config.yaml
n_experts: 128
experts_per_token: 4
d_shared_expert: 192
router_score: "sigmoid"
vocab_size: 16384
batch_tokens: 131072
Below are experts of layer 10 (counted from 0) of a mixture-of-experts language model. Rows are named router (the router's row for the expert), up (a neuron's input weights, with its number), down (a neuron's output weights, with its number) and show model dimensions 0-39. Each number is 500 + 40 x the weight over its row's rms, rounded and kept within 0 to 999. Numbers have three digits each.
Before each expert's rows: "comes before" lists some tokens at least twice as common just after its tokens as in all text; "comes after" lists some tokens at least twice as common just before its tokens as in all text. This comes from a sample of Wikipedia text that the model never trained on. Tokens count by the router's weight.

# expert 59
comes before: "-", "\n", "|", "=", "In", "The"
comes after: " |", ".", " =", "s.", ")", ";"
router:534576508476453501466569448512465451444421476479532475457483504537486480415492504534579480430533603467540466439480505444
up0:550458518477442452507550465488464472508553526456527495520473584550445509519465482524597488460510538544425492519494531481
down0:496599442523510489538512423492487449510511479480497518519521450459475467582448489477545511452519509492566508525521480507
up1:510516481491503474520536449505540520519462498519548450476469486512460521458522471560521477489561582527535548452502455520
down1:470499514462491463456444444490498472472419503512497488443509503436453444466529546512475588472492511519472493517575495504
up2:522550462528556509525468520482488439536524539469480521466518471516496498547449513531423555529511530571420550448543553518
down2:502527479509530525506552557438521482530446511526578473467463515536462454535481536541551519555435515552531482506498520484
up3:549520459514545560494470499441521463468489582498458575537508443546467489473464535456465505513472548490470456519496438484
down3:461545554486503477572469545509550463430535506516445484515508547439538520510488461530553435456514538487494488563446571464
up4:507479473544489499433502446497455482546476508543610544467508551488452503529463552511538537463495556482448586485499544488
down4:529467518492499473456443547476548453415506512548545456522503525509525545558544477542548486510455582496504463481399457520
up5:546545500537472431500463485474557474550423531542468494425482524444522536479526505561510541548468588530542515473478496465
down5:457504478470489519479397457409575516500537395521585424469491416497555549467563477560516485455490495417538416508436482520
up6:492541500511487501525515482524611511521520420445524530494507469478579473487426426538486451489486506463476530550491598534
down6:465528603569511477482526571487580510496572414551478493495605691483543505448521522519489443471460558503473493471449497493
up7:522539508518580509517521536505528500451466522470463465542569520469467451498533557496482480500537608465492524471492505478
down7:521493486475519496515493512554459517506477564553490472492510440483595470459498518475481505571503554460590487465477530444
up8:489516550412447523412531512546507472526510420492574455452450544491533432555486538511513489464455501495414463449520543520
down8:602485565517530454543495576516521474590520538470473473508437521487451631522543556517481422495482453524420457501471455464
up9:400518583465493502564516470463556412575527495511511539436472501486445548529454501506504445381461557451609481492544496439
down9:480499519463553470480514516456506528521525481481485484492522517523536451534496467497588553541544480443446529474480503506
up10:504498511488521461551500473502460465505510578476465488486492460543455517487520463462555539406530459543444491492527499484
down10:499526515472607529477473495514576489502571467492517521488452485533541513434463450476507485488524403507496472546459481527
up11:506528522454453537487504480521473529458503517435550546508481555536528500470496522435532531415491529459507566526545476532
down11:489384630344446532461536524504539392491511521473444497494500499506507504486509517501478494502533479499517505488465521534
up12:588472503500452525471473497520500458536439458574411533494470474496501464573476585537466481487530579461539553450510465421
down12:481543563463488525490482481496444535518519505561575501532473509578501528438506532537553507529481544517477506506508467541
up13:468540464435484520496454546477445489564458515494507532444535449479493564489501538573457491468474551592499478548448499523
down13:528409474475513489523488461421327498493579464550439556517459480485530499465545515488504524472435500503512437576459461449
up14:541545490556482546539549506504481505459444555517502462475490490532465456534466536512416541497518538526429511500478440512
down14:468552475562430507567502548499520471513433536436447503490488538528519538558517506556501421516507539505534513516490456485
up15:481489495509504522495506532503455481502525463512511463588566512502584501491489484556493525481526524478558474484430488553
down15:512540412469548435496424467500449498575450548494524512475542489457516488556508509500495554483505466509487631572475524541
up16:481567495500513518576535470559522470493472523494504469432559468539522479493514449524556454496406450440451488503466532546
down16:483543495521477514558475482490527459498502523510441473491505574485446455540527555551447489530501525521527561507492556516

# expert 72
comes before: " to", " the", " in", " into", " a", " him"
comes after: " to", " he", " and", " was", " who", " she"
router:525531464466437478579438494527473391489505558456511499433478548523535531591538442519563506434537520444559472503476542526
up0:525492480544459500527489457472414402461517587485564494510488440522538497542504500562475473452465527538528520516470521479
down0:490504525519507435553494555457503594534414514536455601485452459474495422466516487490475557461466568490500436492506532448
up1:520474514533505451510552526545449392457489542509443473472488536504514561534482417552451584525476489506551501492470528503
down1:471470518518510458463461449450587529435480502508471542477526539516466529447518471503513464442525498555430552467548499527
up2:496542448493510494518519545540451464451476527479523522471494483468542458538514601539486534507446552523536499503499532510
down2:418549485480479509488541488515531536451457560523519473455569553471496533430510444466468529505515474460571558522534445523
up3:544546445488509492497507526480484513464561572472609477534508502459510494550535499438475491506494491498499508471490481560
down3:523451562547595529487471532613458449525543518467433409473463460427520534524516476411569508434502468480485425477484508476
up4:515570519491544468519457479531478547530469509493528480481495546562575487447449485557544487490449540492607527565450453505
down4:477509512449524481553489497496515482514550571513446542496524537499526517503456515454524499536461500497539517503542489514
up5:528395515518496473503532510469484475553526482494475462515421537511535479495452445478448548475527517493530521497459598502
down5:531539507512508486486437523559479447544533535489483543491460439525466520552497497543553497523417501501497456516572512487
up6:518455570451481481529418503474496508456502536455475530473498465476475525490457533492490513424538451467503512498483487561
down6:516487420530504440545519477405498627550499500521540500545482530472571507520432499540493531575490427520467477541487472484
up7:508531525481521516485451564451432408500516509504467423527457539535534533573546458532469502582553453503560502493522494544
down7:500451528546537595494536538495568471437518475507429501551480538522528525557435522495561457438498537507424509427516561489
up8:473537494455536484540489530529501477564553519500416528532438492512521483512507488513465502487473481457538562537536493505
down8:491562517484508527510457466506469505563456551555544516543474537491500577528457458504528511557544471456467458435487441480
up9:501542474583510508538517501507534466533501513486584425479529488422611441510523484540464503485519521495542494468517492495
down9:531543459475454477464463581485494490466494478510548422513528537460523508497494470457503475493462580464466543517541485574
up10:571529449517463497580497532546436441507488575470472539534435563460542591555523417605525508570528491425536498498475515532
down10:446484569452479533473433512451557505518480471536501531482442515445573546553480514468475495546516507568465525461452488520
up11:524465562504442479487429539521493472422407507538530475484421518515469510558503540523531536486535483443544555500501546464
down11:493514487499532489475487515425535553469553506518518533447481519462490519528453529596468470444488436529481476497430532479
up12:431542595443416505500510455449483467451515550508487529515535482455442524440469497517586544448532478480605435565473483426
down12:549520478476457419475474480553445555499488451508402512519465512520519419479508499483484609497442467479515433535503495494
up13:535553521599468514480514505604547538503525465503547474552499429508534473533560481463479500528465478469621471514474536488
down13:502498429524421553558512427465483456426445483526553508460539491511505460475550514479536458529484543523479503478515553569
up14:463507516491457470527472583496509504435487530502507512490456520465450471451485473514539508526524496482469524500476579507
down14:515530501497540517505504525531476436531489514508506508433423551445577519514566511452539480538453533550483614488496476538
up15:461564560547475458441452492545491493451429504438525483615528540534582513481462454486423486512510557525499484484517445552
down15:527553449434542472457507558600472563451520482494453479502441501523482537466463488533499472531495513494511485475463526548
up16:529523580533460497572482454481505480544475539473533566532459431504550495585501465470525482563600467558481464512558487520
down16:494511539454474474496508510597479471531446445549489484504591566508522531476509530497503458440466460448457554524497491486

# expert 121
comes before: ":", " |", " of", " by:", "s:", " name:"
comes after: "-", "|", " •", " Total", "\n ", " Original"
router:523519487488473444544503482551481414470529541513491531505514532430495533469501556516597545481526533460551433537524501430
up0:544520511524547570558512474526469456477467536485435536511462465532494481500521529532582494488474503484507533485497474442
down0:483470511480502497479444487512479515412557537506571497534535480435413513467490520489468460541476517593486523462537472498
up1:462495493535564485452498476554423499497533517570546546536548495489481527531492499487501500502600482462467443526536540468
down1:597536533459428505489491439525581489496486493531572522489550507471537574498527477471522492512509534494463477499521453483
up2:484440443527522523488484533489455488480528568494474503527438536521469512473493503475526502412490514467442511488497515440
down2:514474507573548529582483560505530566462440515529537449469534517435525513530474526473457499550526553516540463493529492481
up3:543497505493473429498499500488509520541504549543501522452551468453496453532499487433552523390587505478526506457522502549
down3:507527521518553464536594495507512499477502439552524480499500494550521472505509496419485545474479452445473516467474545488
up4:536476524522493495504526477477510477478520474511522405479546524496495467550549534545471466448485587451519528514573531466
down4:437456525499491570572549450501497525503455472462475479469541432430502494498516491523504534449455486460576471442538456574
up5:580508432470539492515500457497485477493504503484464462426485449482507510523470574490514486522517523446481416526472457438
down5:525470449521455535440581463440543526481493504518440519486501497530504490466533506606479489427474473480463450536482579518
up6:569526463541521484531483448503468484508413482519515513504466544445471490467526620526488465499462481465505524570546503570
down6:445406448477513503538466505513443499547517526576608489510568453477527447518471559539422474493483559500503505431518460533
up7:493502447396531504567505524517473472520537491393492555485524468452491408524449470571575563509469489450482510547495588551
down7:537510585418528500491416537524556544453520495435480460516562518469507536535493473444472420490477503479464574578538547507
up8:483504501547466440535559492440520512507481467443490527539541560519437483493446568550523505439535510498513468513545526540
down8:436464411554486436447514479434427505552423526509473469472502453461471505478508503529537519550494509501520482531454541467
up9:439590471482502511496425482570468449446521478419477501513498478395530537507484599501569509576491478477469522459533563533
down9:431538547515506552507500428522453471455538499559504539444498492507568498573418461489527447604529515430457489502447481488
up10:583502507474540467537511494462560455498529529453571460549493539514444510546468542535540514510449530471455440497485523482
down10:514458504534501441507495544451483496614516511488509597507545533492478563532457496511534516536547550525538473474512486449
up11:502542426495496504474573489484543444503519533508540515481502521501516509508508543502426551366489541503575487442523519496
down11:477433460510515486518461437446518510472511462442508530515463529490443489525484505527479471427500501545499487523545476554
up12:485550446433539485506515525514556529429519593503521518450499533545495461479520571468510546567482503525496498447481519491
down12:591511468515500484509481540497499528586568476536505490502505509522489540528463493472499488490548477454555473533535538541
up13:484453473468458480436550466544484492403536514505477475477530537452465620541457505469563531516472552550551477500479480507
down13:532460409449558511498453469473546556579516477515456555465454496559542385485576469521447576510468475499456530523488520538
up14:481493477457469479534453490519556513482542542529476554504462495477562588577547461515506520492456518502492477505465529439
down14:539508570515493581579436491506554418473461509542455552453470528509550523534581463487501558528524554508501508485474506496
up15:538492550509472474447541501549516462492513536455495490443481474482572447487594479495428548465488491475504445615616517411
down15:428488476446524478559503481498531541518532574534593500500476436462429512479516536447468530461499536509477538501538476455
up16:483515545499471522477499479569459478489529541425523568556456411462493465489531525533524483471437490503485492542453519485
down16:453536488475390442503567488482478439452556453443521474450448482503524493462541457512492478515569473466526463488459499528

# expert 84
comes before: " of", "s", ".", ",", "s.", "s,"
comes after: " the", " a", " b", " first", " The", "'s"
router:504510441475444490481495458518489465510551535544520396493444537491531506494489424518507568501469550454546513506478528473
up0:498504452470472474556453493550412512501568580532492505536526455450552497507490522412590516566520537507461472481520500553
down0:512531478455532424565461510467507498438535488456458516528520468522461541565465494540591456500542564504523446539503554503
up1:504435491480486445462488563507523450521444508442426473510484468521493487543520461495480476559474450509522476559555556533
down1:515486434500429507450487499529487524442493457507568463463470510512464519491506447515456489450517466452536461554528471521
up2:513498507503491452472442472523538521467512491483558442542519517508524517499444512544495539548534492503563467494544520489
down2:452530487497518509478483495537589514522517459408509499541556521477545447478574510608566513513454470496490543469494505442
up3:437489477563587506525572507547478469476530579484506425457472473492544548513463542500503509527557468509486525452534535501
down3:546503528524473493467466436488546452437442514574482517444532511535536532442509515532492540517539555561500557486533511512
up4:450519508490420455425478481478467514543574598548525435486454408491488547485464550461454528506493499529472537551483485491
down4:452503546511476479535483446497510509454523488480505503463531474509497573469541538470490468522499528486573401561429525486
up5:570592495508500479466534454503490521537476474527458468539471492556459394499537488553437513514435456523568479454418420578
down5:438491497474493507493565502522530560440453573494467439516474548527385573534448508578485510422503518517459527537458447515
up6:531545536509526457458566517491467503469498541525579427425453463471547493387446557509463516517494509521545451547496508503
down6:577526544544541465446483472532528529501529477510546454514507407441488467486468469502554433462472535523516519474490473435
up7:516464483508459427504438506506454533503574547493434466540471503521524498494452466482485595424516498448468492511414533490
down7:422526488483520531441476556501445533512486505453482536527533540455502553497569464483495521523550434517492485461569532530
up8:439486485471504578587497467527540501509495513562487450527519481514532445579467460541491548476494591503540500498475426519
down8:454515573520530497489477488546495445453442421455436466479507499506512505452483489450540542488412505520515485483461482510
up9:467488473525418597524468503480496489529491538440541455470523532420538470466470493469521564458475558489547548483502482497
down9:559476478527533575503587514489444490560539548475485371475495518464528526448475520498562467497504525563467505477484482480
up10:480483526444479441535448473591445524493489468588500504488490619439524495546481500495493465489516576445527467495493482518
down10:505456522488551569450514486475541551539506478552546507504439565550520436518478543485474486455522508513461427481445536528
up11:462475465506474519507535521505457509535546523495414439531469489436457461473547460523464556454475521526566509504481504516
down11:530547496489525460569543484464509511491468449474498551474488556455516418442579502544491516571488534504495523474530481511
up12:488479523502504497468461448522493515408446562468583524513517465414472502468550485424487477542504506470502497415529535525
down12:474479532525501585504505527511529505523558487544537531536536484520543445436450545519487588493525476494497448517468466503
up13:537523529499447495510513518485502443522526530539567518530504474581472483540452591520558479569428504492476502522497491528
down13:499499476491502398486571450548445534531537552496475553474458527527544533551407473514526498506485470458466497528473464443
up14:470576461508567532487548546549499505527501523492544442456490538453495415481541415533517517512511499491444551517542429510
down14:516531400454465489513482444590473518535471563511468512505441532475444505483502530506539512471507460483498559565460445488
up15:487507516518457500488563449519478480512447519547540472562496471448450477546460526542582450505451511423450478502463536442
down15:519464479525601463513492525494500501493505556525501559487521558518503513476507535481544482485497460496454452502514547437
up16:462494500526551509465527504511484555509534527471468508510461517427451572484457490534536450449462460420529483463501518542
down16:487537519455524555511455427492493505527470519573531579504493456444480474530437457528507516457462485503476485531470463474

# expert 65
comes before: " |", "e,", "s", "es", "le", "on"
comes after: " |", " the", " s", " The", "|", " S"
router:478533457465456549491487475575477481496461538524519432505519544507485547477493500510527541500506565507527468516542486486
up0:446495525496453536476574495485493496527500461551482461512473546485503499555528412502467502484493512479514500528510451449
down0:547516511521559517465538449533476554451586501515502535516500471478543408542464464437519475473452455502462470524455588499
up1:531467511529494528512559487482453489472455546435526516495445587532378523560483503457493483466420524488530485543519472450
down1:435516521530466534564515499467520497582490506482509587491498545575511499503488525480505546449468467422541490526549483441
up2:443550517491467474489456516544548536460474477407524506489500440545545485519522482494540500537437436451484457520535501437
down2:574503523487468500521471569452487541501461529451473531503480497435451490480526465557537468443486546447448462555490480455
up3:495479467481464545516470513456544527487589409496471500461503500500531459519445518491481494506541531604455520498512414494
down3:484462522548513491512569516509487554584549492530408517492509485487536521526552420523568493496582473496548494521505480519
up4:528509525529535501473531450538500543476464545488521551458494523502512459488477479528547540509513477505517539498527503523
down4:424509441531533476525507511464490503480562483541530478425466497472527456450423565551519421503568557479540539474483525471
up5:500584519508527550499530486478437572507440500482485512485440513469463555542436502475517486456441489462524548515474458447
down5:610484486562533450560521490525472493413462462506508586475437516555453489544482514469446419530489539493531481535446541557
up6:461545506467468502500460464599510547524471511552516438446518522550469548485548465484514465510554454516456450492541517521
down6:521540565470470472484495406501541505510559506517515511499463472424558539557558535544512496454541529578569490505573507496
up7:488492500463464515454505570512463456521586493460494489564439513576475467400467499502455522484543550474442471489455563500
down7:469494453449518469418508469456441468562583478466503507490558481515445477416543501470492538484503506438455574524461451539
up8:460491440481486479515490477470495473493564523453454543578450553620467493494410465501490498520416529462486514542542528443
down8:520488435467479504508430530521564542595452508466494516501477507456482510427509474410478532467560449459532505470443486473
up9:512551467492499472519429513489528503485453564493466457425535542556549519542474526511562511506510510499593480464508350468
down9:473486549501510571561524475463559511517454542464458471521471539491510503475537514549500584438520483430537503553428456456
up10:516477495483451484515476499523503454549458493468495463493522492541474422438454494512508432534539601529489486520525484455
down10:516496514421546443490424513477433483514565519544526472501518454544479561464466532511510540445449421435535545492504497475
up11:510585501541534529538474529486411516512463510479537556479419537478530439496561458488479458433503508546494571513509454490
down11:520454491493470491409507466518486539438471550423559541521443541560511528471429452492463481485426460513546534464480530496
up12:462582550486424530513546525491485513558475502551496544441535542500474485487539516486518543465499512523514456428550428480
down12:442541494541521462512530491531525522508466461445508457503511518541436491401562548485516487432522457497538510524526540463
up13:446467446537517501526495454594497569483555520527468480495493556504527486457526517474490497561427477525440530528520486484
down13:550563463538420511443533474511481518534485469446487456484527463479493475496434576431518440551555551462449584504473563493
up14:475521464538574459489474484468445519500458583443512552514488537505483514458499482534455541470553454548549443586571492545
down14:536503520493577481517468402477491507477534476508409548519454484486535450491487510566547497454491568603494502475484530520
up15:444476458491533567483540564546497467509494537514541512531513463483460512516466472552515409536523460479494475546441553530
down15:491533470469498507478437449492531502518511528524505477500548478468528528573541541505537514534570499515501550502555500469
up16:465480441451411503502550533530499510518444589510438511554556528542521532449494482492478528460515541477515556532497527477
down16:526539517498542517540515567499507515491515519441501513512534525604562493539503484449473505494531471425620496530492495486

# expert 58
comes before: " |", " is", " was", ":", "==", " =="
comes after: " |", "|", "-", " The", "The", "=="
router:545461478422446423514485460567485441517455520532479544474482475510482516501493535570523454511516455497486536539459518497
up0:525535453479514475591498552477488444495491531489456504449490542483413544520521506549493505442475474501458503475475582507
down0:518517504515522556449531573496531467543536535445514435489522456510455513496529481452483453551424527517518491493541453559
up1:516520488543538466546540484513588536476538494534432488454511440493549563558468488545429532436510474531522479494506515545
down1:521546434513476486513524493501511475527469490441478488483545516541481534450543455570496466492550473475450503573483492505
up2:560425476407538490493491477450500444510540504466488523520548432512452528539514517596523463461519470425588488553541507500
down2:518533511491567410579460505438455466466539482558499461544516496553420507494463562540532438492529486523524521535444494474
up3:516514521514478525550522503430487468473459512538534415384459504495465435517510527442555461555525482487510476451498447565
down3:503454457507513541566412512489544522542540421473500571557474479540474482485499544495549500470500456453529464538426554528
up4:591513548491455431444484526532544457497522609383556445562451479465453495465484494499555547538527468505548521481509484566
down4:449525574400471566507542512483537532461488483485527491494498470505499428501573472483470535497492487490531427491504542524
up5:480527441526483482490492515547540409484459514601453590434533469510558514437454482485539449474516462507508450468517479444
down5:516486454492465482483582555471474462416487507465515542441509537470498535444486510469423493541486511550599505566519471520
up6:508537473443488505484480541495456442518513515497525439494545447529515506500551475545534474521488480537476522503452493514
down6:484466466530485507546453357536451459420533497500498467508464526542498491493417548512480480560569480486449576532478566470
up7:436507444394521487476472476537470514471552546536494400477478524512505490486498469481574453505534455511444551508450453491
down7:482547473505563584477509492464497606484526586442507583430552474521536514459495526521513529508504383471427472407533446492
up8:480485498567464467487519521516543447512551530518527467488507440524431456461449547518538500597489499479478394431488541488
down8:540474452491501502425403471534457515492448561465489527468465458518587399468488486499593475473530484554498525532554516473
up9:505450508522454485509546445527563497468479462506555551498456475478468504559510520474497418521501494502521499507532526526
down9:553405466471520465471545498452489488446489525453470484512533453522525575592462502579473434470558448543550547531520543541
up10:539463450490434500544508581499530493640487519549465549488522547421499592525449591503525515453546471488541538472496509477
down10:420492548524483519494542553564491442524495535511486445461462493478559494478489501520442481497428480559503442481470433547
up11:497442486517461508469475522548467525546487420532552518453444448486508557464450522530444496479490477473565547499554502490
down11:447472529478529501517452500575459530587447572476543446478478534517498437491458478496445459450518423518465506503518461543
up12:443474437423444537567513560475481554440514522581469505469503473533525449562450552546461413511472450428503466570469505551
down12:525540552522537485491470531577504470541413498481495511543570516547486506497482469414524458456548506446500487525488486557
up13:546522594432507441564490503569549467561512476523543506517498508554476470489483514572468444406518413456467500482505515453
down13:541531453543553478522500487444498545535550480510505502480461527521504586501467554442544483514499571498460448508439528580
up14:507533505448511477571447522498548515514417486528575502472507504449511473511544495584612459519518566453481538537514526491
down14:460509519519456492488589541524479474566432503483498550542551492507538573594457514446446524471486543514500562577413496503
up15:515494465473479420463531560439502505471565535510507479522526499494532523551464460512464496515506490517491450488466544503
down15:516516512490462558495489513406414486535500466502440569490549525514504544476564491556494487409499515500510496451495501437
up16:506492480439515457485494471467443498546513493509511515518480485461482529513549492581626494538462496518488548455516479514
down16:549423481528449562470448462495531478539495455471533546500511507484490460510539540500476450524543506509501480545495467517

# expert 104
comes before: "\n", "The", "In", "==", "===", "On"
comes after: "\n", ".", " =", "==", " ==", "s."
router:512507477385436449532484482568515483507452540503479472435542492448452577511488528546493459558474470498469470593450454481
up0:501474459475517473524524512537543534510534498477403446559431511515524488402532482459501474510462478487523414510459487516
down0:520455395457554489492507492486438496443524498579500473537524466522454529520527550492459559525458437523525455413479471496
up1:537455560437455516603503464445483479518476541534508499472480501409507493521570551481474441477508561479483479508481474535
down1:566480495511493547522499469484459545522489463546470572441480552494443514484534460518538539561461448501482448517439496560
up2:472462513509590521518455473517488543562483521528526467566469462458495550478495491589558546476473535504501488477536444485
down2:452536501494478550535529493496526497538463508522493439562504482536488450470564524443527509485509581503506476496510413514
up3:497437497512556488498473442492461505495553499513465555549549524582455427519443396534515500504574469462491513516472473484
down3:564501401565498460504568454520550509477536497440547462470546493482503451565479510575519465507468435444472521563516508564
up4:433516502525459514485466404509518523474470471443506506504525440506461469486494460530510505531503492490473488517584534520
down4:414515572399510535481490463476480527561537510492432526497561542456514531535517477498613489561471504506472535500440486557
up5:548514453497532530507465493525523438511531466539533506541497427506507462474553480475439575540452470533566556514517466485
down5:522557484529505557544520548534489535461477502530522492446477522503510522565504434501531507565498402463419471501548505479
up6:454511506494426462501516450527452535511483533484467537530558485534558475459551517506487525533521590467546457418513479454
down6:453504511541524505507485540442459552503482478451587526469497567489520494544509512506410503470516523448498546462471484458
up7:471515517461498480562505496540472519495554482526518515516556468494488424499562451544483468517419487482470403468503452525
down7:520485453549497503502547471516552533532495484545470501538571529423451538504485553463495466454593474425547516460503459479
up8:539500505514527425488516528556498550484506525511494483532524425495525465515548445506505511481499465461456512530544438421
down8:468450513528477444517506490455428508496537541466507520553546615458526511458515463486540526550542498493500548529488431546
up9:480578491511506473516482535597539494429420511500445539530506454522493473494469523506538544529510545477543480470398495488
down9:467473401548530531491444525411464478503466512550475573549496536501534421461487444556517518542465468491503426594519503524
up10:507450545496471481516491483502458487413517465497437517539554566499515499478550547543492525511507516490407495520457495526
down10:526545460446441459504513368513491550505561431552574453489524560467504519524483525478525403439525505525517525543519525489
up11:424566514434484454488578542475526468519424481559530505571495549518500459495492450500507409489420567548546505575554504484
down11:562504515430482511546508497412479446535453545609498383470491530594513516525423557523550508433497522496494519484488467481
up12:488508462498481569556473491458502536486481524456533392538439523535476521444481515486488482494454541447479497473467459502
down12:526486526502495470504455533526538531517544432548493456514519496431450518426495539557438523447508490556526496529468525505
up13:548449497543465470477510490493482543546458467508507496545558466459481458538485471487522513521516498493462492509519512395
down13:481521490553502527463512483512497547463503503481504548476542522464466508542466528518433495479532493570530484463519499462
up14:527578565471448497518472492520501555508539469555532506494519541536453504542537449493521448595516475539500466563525484460
down14:536494429526573447525498480544511495489465479536525514509503469468458597464485464603444528521540530564512439514443498498
up15:491603542493439466480525442535465543536484546467486431466486505529455555500499536454490463541472459533461491454460485542
down15:485524522508471409543496535560568550537519524490475506578580541529491475539494511496462471511518508565532540468526454460
up16:498457471431466423474441532601497469484537427472497539424497515495506424474547510497453450526510469508508535494434508517
down16:486495352508551545515517480470516507558556498478568473471529539488567507461486492486502546514483460500589524520461429483

# expert 118
comes before: " in", " by", " to", " on", " from", " as"
comes after: " was", " were", " is", " be", " been", " are"
router:564507492527452461522407528531485367466537528439521402383462468419432505523512467529546483462478510508493458531538535456
up0:540533493475494451512501565524578498484552550513475584431471518507549534557516434524486387469524522472579478432488486498
down0:457442557457560514507501457500541557520477476511514581498479584529516457569480506516499484529530459558584563473446442455
up1:521502503529580459510488525493522486471551469553507488480471438472503541507460525540529474527516546510558416488469493487
down1:569503506483490469515555508497502469514466493505551483552508481422514504505471538462496534463538572550504446558414545486
up2:418495457497521526489497580513423448463487488457481554525420515425512510569517476505578528517500541449524499502480422465
down2:510479581535505481526474498478584465460494566488516510544494500504495492544556495521615452496482594460535489515474543542
up3:542483512472474467506410604497390451477522500543517553470465529480504561509529465472533440483493584450570486521472521529
down3:510495482539515430476453504528498463529494515465414480515535501420524465416464519489497577506477511503520576479452443488
up4:554512509480520522472478506504496545532513533496544532437464516456474462507548457524417483512416574460473529564506529543
down4:535507516524497519481485524532566481523530493452499562523479497563506505544508521538453532502443586509479524471526458517
up5:493501454475485515496515492426449474517543466520544459484511529449562527457542520498543566466482543509551479475468453465
down5:497494429462531490483487513574472498475456488527452542510513529549470472459499537437504462545520471561496543476537540524
up6:514447486552548467486441467508389476464562478493473538456485458505499434508510430490472498527468539512437550463498490533
down6:577487474546473496450512495463468490447460463509502552499509528419539404484472530499470599449492428541530466506522506469
up7:493493562476537564594496511536441441457460557450426549509529558472510442487461512493543519521522517469513476522549563436
down7:517460521551495523570447424541511508460538444513458568528522572525494516542543493496494487533468554528486472505549490487
up8:538519498435449469525467544469455527560514602454435494502510481497515520528539543495548494552512433591512479449518488506
down8:507423505545554447513402452438500486575454520507496541458516517482495567499559527544534510501489481486509569443491432473
up9:469492372527539468497483520424468501532563466482431567500473463452458443486505503427526458538526443416578505548477505501
down9:410404507603502524479506568516495547507390422521462481498503456558458566563580497480486550498481532437456509533454494418
up10:454428525495513468490550522507496498548490526474536450507538471439451487564526511493482470506548506509414431503522421527
down10:509567518532489555454528542528505561508588519484507487505455508446567515516511413509473536430482497492541444517534413470
up11:487432526480521476488449453500469510490503489414525437493564440472531476512516509423478480494477476473536549491482536474
down11:450462520509458478461520529430582499529505489510602544506464522516499505414568456511513460543470539474428515522519479402
up12:453524448564511481534470492487490494549524504401497522491445459418441537463461542501508525474505487444497517462509538507
down12:466482556506534478496465516503474488512487537536518513541529501537518457433567565505529482454408516502494522436557495553
up13:492529527539503395529518522503538474489447451483442497476543523523488465461469512495492534550487506495521537470523549504
down13:449429525542521505391471509458510543456489499503517558510459502488544523511444525476469428582433456533503554490483515399
up14:592518472455527431518552526500540471442514546568511490501590502453502518480507520472480516449525605554510478489524518462
down14:568463547526546460561577504538502478500519446488496541584497521497459491448541536531511470545515500555506475492495496546
up15:485489473496510500542500471526518468452457427499471506502492530472566497456547508515499466539493449399457456451509559462
down15:519481494522527575436475442490459493487478503418566435441512515528496613492464506517537461507460446457457493515546501492
up16:507476542470384501470477542520456441504511538499575446464490464504497494484495448544455514440481545555511521530454497474
down16:421482521463566535525469478500452558523511472453522492407459529439456512509424490495504468508509481506410492491428533529